From a checkpoint of a small mixture-of-experts model trained on Wikipedia: vocabulary 32000.
Below are experts of layer 8 (counted from 0) of a mixture-of-experts language model. Rows are named router (the router's row for the expert) and show model dimensions 0-255. Each number is 500 + 25 x the weight over its row's rms, rounded and kept within 0 to 999. Numbers have three digits each.
After each expert's rows: a language model's description of what the expert responds to. This comes from a sample of Wikipedia text that the model never trained on.

# expert 15
router:485462453453517503451516462496496484490461479521489509499502457472478527521497522501492492491514497493468495509533494517490549470511473480473471525490550526482523523483512516479530489460526523488486515471490412534456498494492536440550489503493508529472504538467474505509510520488485522487492483466509513487470523497579485465554502500506497508551525511521488501458482499499522512468521489548529494445518490489555477496526524509481564505507484474459531532493544507485521525497509500453515512488495499460490539513494468517527520468527484510498453499512504530483470516449480461485519499506500480527514493487504498511477504466499509527467498499530484428512515510538496491505525499508504526492499509555505502492487479511535503519538513450529479519515517522501515476497521491
Time period expressions. Tokens in time phrases: the before decades or centuries, during, early, late, century, and year digits, as in the late 1990s, in 1746.

# expert 5
router:503529510497553496490474495529517568503512505469492485533479513525481477507447505480489511501474503468471489522493489515481483499481515542510501488471455490492503506510448540503483457522528471559487466460525539485496480472526485535499488467493502464474488517531490482526476522491520514494523482546509514510529480474489513516470494554522484533511434513505519528516500515474557478514471501473488462520502480467517495547481462525508519440491493473489550487505469505529453493509555516507500486471482506520559485464526479520514498484472537503469556506500486474501536468505509520519504523526515525535523530538479518521497479500477483468526493477506522474460529525509503492521508538486497537524521457498492470497517533451488538494491512485490498488467442496476484507451496521
Commas and clause punctuation. Commas ending a clause or list item before and, which, but or including; also ), ", dashes and numbers in stat tables.

# expert 12
router:514547520483490522479481531536502543515502493484504529501485500514518518511504457535479479523501532443524483518488550505516481485494504500500470520521501490476509512535521459518469501472506493537531522547518522463528460519499479522525483551515483545477466490540516481508497485481474476468499495552510484469490478508500498498458499486478490450503498535474565477459474560471474489439510513486508524497548477474481497548498484521545484508465479465490535519484494458502503470504507519493498502488477522490493509467492527507509469475529569470476528500482473508524480487497457409536491531526539489487506481504508520469519464494485505484498505463475480515551483520514485495511474498494493514474528483506489500528534471497531476466502516463484537518533470539531490488509499500
Conjunctions and subject pronouns. Coordinating conjunctions and clause-starting pronouns, mostly and, also or, but, he, she, they, as in life and career.

# expert 9
router:496445501451533460513497522515505485466514515467524520488483510495478510523521514473488525476525502479437469510505486531505447481450490509506498500520462501482518505488477474567563491511504442504482470497516512496481521491494521552526526480511505472487456479540485486532489468517558526436504470495496509493551473470501532523524498556527474514554479494492509522489472516516501499506494515501484500516540491479535494470519438493490510466444524470494536494489495518545471462484544503475519518497450493533534488514474491503515504498475538517474555500488487492495529506508515515518523496553476524499473513496519528505520501457488493487528491504509524517486520510491526471517514499485449444546515508463496500501518536456462518516511489500498491516493468512478498484467491485
Line starts and list markers. Line breaks, hyphen bullets, leading spaces and table pipes at the start of list or table lines, plus line-opening words like In, There.

# expert 11
router:483524528458524475517552494491527474548513500489431460470543505497537532503517484534513505435493499447523468480521533539504497495507511526487468481491479494481460495464511481492453510497514482496484495545483483515503515527511470477520519480526495472513513463511512484526459482500486513518486510531517509505495519488519515479509528480476494445497531509510470484493487518527524499514513503500512474493509520566546474494498449525501476497494509522509549537498504524516496464478473494513528481524512502525484478492455501516453509516505478531549462458543493507518498539493492496501512507489498511522536472499517494511486488515492506462498553476501540509479490438464465498527521499511505469537457559447559468489478498504491539497528497449475483532502539482523488523453476490
Nationality and field words. Nationality and domain words like American, British, German, football, music, film, plus section-heading words such as Senior career, Career statistics.

# expert 0
router:499463504517541478484499484490492516466513515484539464454469500529510482468518467511460494506514464529458568491495483527532521481500530495523553502532522524536484505525517509506504513543478548503458459526488511506509509521501538516489527511495513505488499510541501494490517513500484497517519502511476505500492468503502507505487473491477495452482530507467546460472496498522510520485496515545518520483516537523497506484524466536495490479451471539529461495529452523483513485562500552432523498518504457537519495567532480459493486480485541473497539469488478498498543480488461520504500467546403495484479509506498526464487515498479523535456483501509494502492479482516521481517502488496535524494508472466471496508486489503489481544519507509513486509503471540464498499527477513
Word prefixes and pieces. Word-initial prefixes and fragments inside split words, such as re-, dis-, de-, out-, plus hyphens, apostrophes, plural s and dollar/LaTeX symbols.

# expert 14
router:460561481550429511520485483509474516538485492494485514520486529484470497472497501510518547519455497443481509506476511448507516510535482514515528558475538492523452508503539507487461517505548512487516473509480495493506492522482495469477481497513474560491544533510509520463479523511465501538469533496493505532469517526484464509479500498496523478459535528495504492537521489490499491493480509496482508519472459524487494508484495513524472562514481492491473491504509476441509547500487488515516472504555506477496514519504475474508471473523449469535487488482509475511519485485530539507500462500502502510489516508537498486499521518489576494488452487462516493555501517512527499436499500521533549457480505527484523516500475507486472459494504499492499519472508495524489484538552500
Infinitive to and prepositions. The word to after verbs and adjectives (had to, going on to, admitted to), plus modals and prepositions like into, with, for.

# expert 10
router:525433523470455495498484475474459473501513505520509533540513459476531458507493482515483463494498531505518496488533531484497529524495500483500526523517439492500530495485482465518473502504441467514499494481537519525489526488462504531456538497502496497517517546481520517515507508506552472494517506457468511513518486473488528535505501523511490489497448541526526525523486552513504462528469500477505517504494508470486490479480499481477512464485502529526457483523500532544502485461467482483518535491518536552555515471528518533516521473498471535463524495481524484469466502501533529494496460516528496511492495502532503466531503508505556490517500483485520502478463492494535494494493449484496513515534475491493521462568501507480487516535500530503489500486462430479531448501529504
Table cell separators. Pipe separators and numbers in wiki tables, especially election results and sports stats, such as | Labour, 0 | 0, 19–18–9.

# expert 7
router:481488471493511486528552496475489485511476538446515503536474539502457446485556505478499508508486436496530471485474447507508490494480451493431529481506520482551500491506468515496484493519510508482535507492474518522481527544493474525517483480499528484515552485526514512498518509466487480504484501451475516482522446506491523532518509493501488510524457497477514532474479494459509513546535492499480489496473487495484512529477523503475531474551532481527506542529526565523495495524492529478525499521469506454514490510475526489471507534491463481503523497559486516519470451515536488512515558488537502465470511521487513479540521530509476503494502490486527515482471517511507503493494500509496474479443512449517505522455499461489502515521467513534516512499492504550490507483469472
Proper name second parts. Second words of place, institution and person names after a first name, such as River, Street, Hall, Park, Road, College.

# expert 4
router:479463505473507522500502467468518484480508524471523530464446475530486497512504540495504475557515499501444508517497472513498450489496491541545508489512459478494513492454519465535535482514471480505492489518490513532522512508486454496536495478476475460495468471520509511532447519489494513461454483473486489511536517505507502495536509452536469498518513497528476515487520545501480463480486471496493546529489525499505529503495499466524495531476485531458510505491491529527507524483540495529515528454538508537479489534436458487535457521532507515482533502504511503496546491544495508515505511471493519506487493530535502545513529507518490531527473507512474465526557537481523467533508523480496513496500472513494463515464517469472491525439472471451513497520508486522464485523489475
Sentence ends and parentheses. Sentence-final periods and opening parentheses, often before years or units, such as (mm), (1888), and colons in lists and tables.

# expert 6
router:520519449547508520504477497514498478465500527515439487509511517493539529488505517484463506483492484492488450484511521495490497491508478463516508488511508506486498515499520551503511529507461510483543482474530501483444496499537532486497530477519481535498501536513463497499474496526541498489497506539553499510484491499488491485518517526489534546502525489492508513497512523470471447544520435506491504514505497496512474488498498479496533518482525519467489543481459521480456555482478452504510571495502499440481456557504495484468518518491469518483482517453521466493462543487506523487495509514493506476487500470463484527480514503522506451558498506509483530487530536518468555483519425512524436496477519528508478492498544500516463476534499506499463507488531497493495515487500509
Infobox and list line ends. Line breaks and final values in structured lists and infoboxes: taxonomy ranks, Born/Died dates, coordinates, years such as 1948 and 1968.

# expert 8
router:538474552480485506505485537504503484476511485500475491533527510516508555546491503488493536523518474459496520484519468504495484486478493536510489534490525504518527471532485484527499483499511494434455510522490495486491494477483546530472507516483544468548531531451469529492485490479521497485543520462542483484524523481485534467537495524483495515547493452489550524555505475475499505502529507505450504541475489495486463486497474472511492524537508467572502468499487491515504536532496489496516491457534503534487552526513512520477492545494496475522511492556511460491478465475482484506474488506514453483493511494552523479488570491492497534484490517482511534501478543516499502437463493490469497480508511511507526481511508483497488520495482543522496511474500468462524485506510476
Nouns after determiners. Common nouns right after the, a or his, usually followed by of or punctuation, such as end, way, role, game, pressure.

# expert 13
router:514470495507484511526536522489498503524505487514508480507504521507504512491497487490532494524512520529539515493470515503497510494503529483470489482505489500467524477503487477451502538470468512509503524513493493470526492486456500520501485568483505465547493487452530494465523487547488494547506502507531489508484518530543494497443509494491516463444502437514476476496497469503466536476525490485515473480509502531484504481530550500503480449496485534506488491471513473503534489484503470558445498508488466458462500448522521513483522509483483527515508503482490537504518515512481444466456537498459504488522499503492469558492470482525478509499531531492494476495470466493495517527498519512497507508531548539514488485479500545506538497471486528533560460524530541499495584549489495
Mid-word letter pieces. Short letter fragments inside words and foreign names, such as o in undo, ro in Approach, er in degenerating.

# expert 2
router:484519501513493507479470528508471541481487474529470503498524461516505456543515523478501501493503522475518518506454506443498513506493536466510505526483527487540500508490511528467525479475547507547491552521497522499522490501534538431495493478481504457480495477496481510501471509505500488462474502481464491481500501486480493497472465513494518500451505447519508486493521519523491531504505516483529500565496469429468506547524537505513544553479518520514472473493542452502514458495493484525501481531507495483482475530525473481491481501521514468479493501497507517496479519484482506461529430448514488545537483485503499521506516485500553470491523465493454531472465549537484478449516523491485499499526493500475542486524482540535488469480484508481497468478499525504523521507515464
Copula and passive verbs. Forms of be (was, is, were, been) and main verbs after a subject, such as played, died, secured, plus the article a after them.

# expert 3
router:517499520506533475483540486513549509485502485528533503448511504468495487499504514478528469503512504563521486500503504462494519522528486489489485457484504510529495495507533525476475503502457545493513491457498440528489506509525458487462507519533515530512492470463472510492540511487525481521521482520491494486484499525480503498524482450502499546513478501450471498528518491526533530492496512515497509468483570505501550502479505423499514440553504491508485505521492493511508501526470523486519504488464495532520512503489546516494515470470535534525470566541504509515486482491485504515458534453516488487483487484455483443502489493500439535455512498534477480510503497460474539553470487475503495505473482511520504524478497522496508513474554498501485503535517479511517539468483548
Month names, foreign names. Month names before a day number in dates, e.g. on November 23, 15 March; also pieces of foreign proper names in tables.

# expert 1
router:482493480504488500487494531500491474489507477545518432491524487483498490483469501536509496469497466507511523505534469531514519547495482523517481533503511527502478501523486521523554478520528468521509528521515491475506496489513553429525461479467515473508498521507488439485549472484476530526516505460457486484501501471465473485512475507511478511484545493533484480520519490558497499508511516513518499512500460482501501506528451512474479542517482501471477498521504502457532470500486536513476479539526488543458509490532500502541492514470528490492458494525502507475503605528507523511525477512485512530455512491488486510481486529466504526483550543527438530513514456489492494489513501509481501505480501490498521489516453482491519509512517451452525482452506460473511509505517521
Adjectives and verb endings. Common adjectives after articles and word-final pieces ending words, such as high, such, local, same, and endings like -ed, -able, -ing.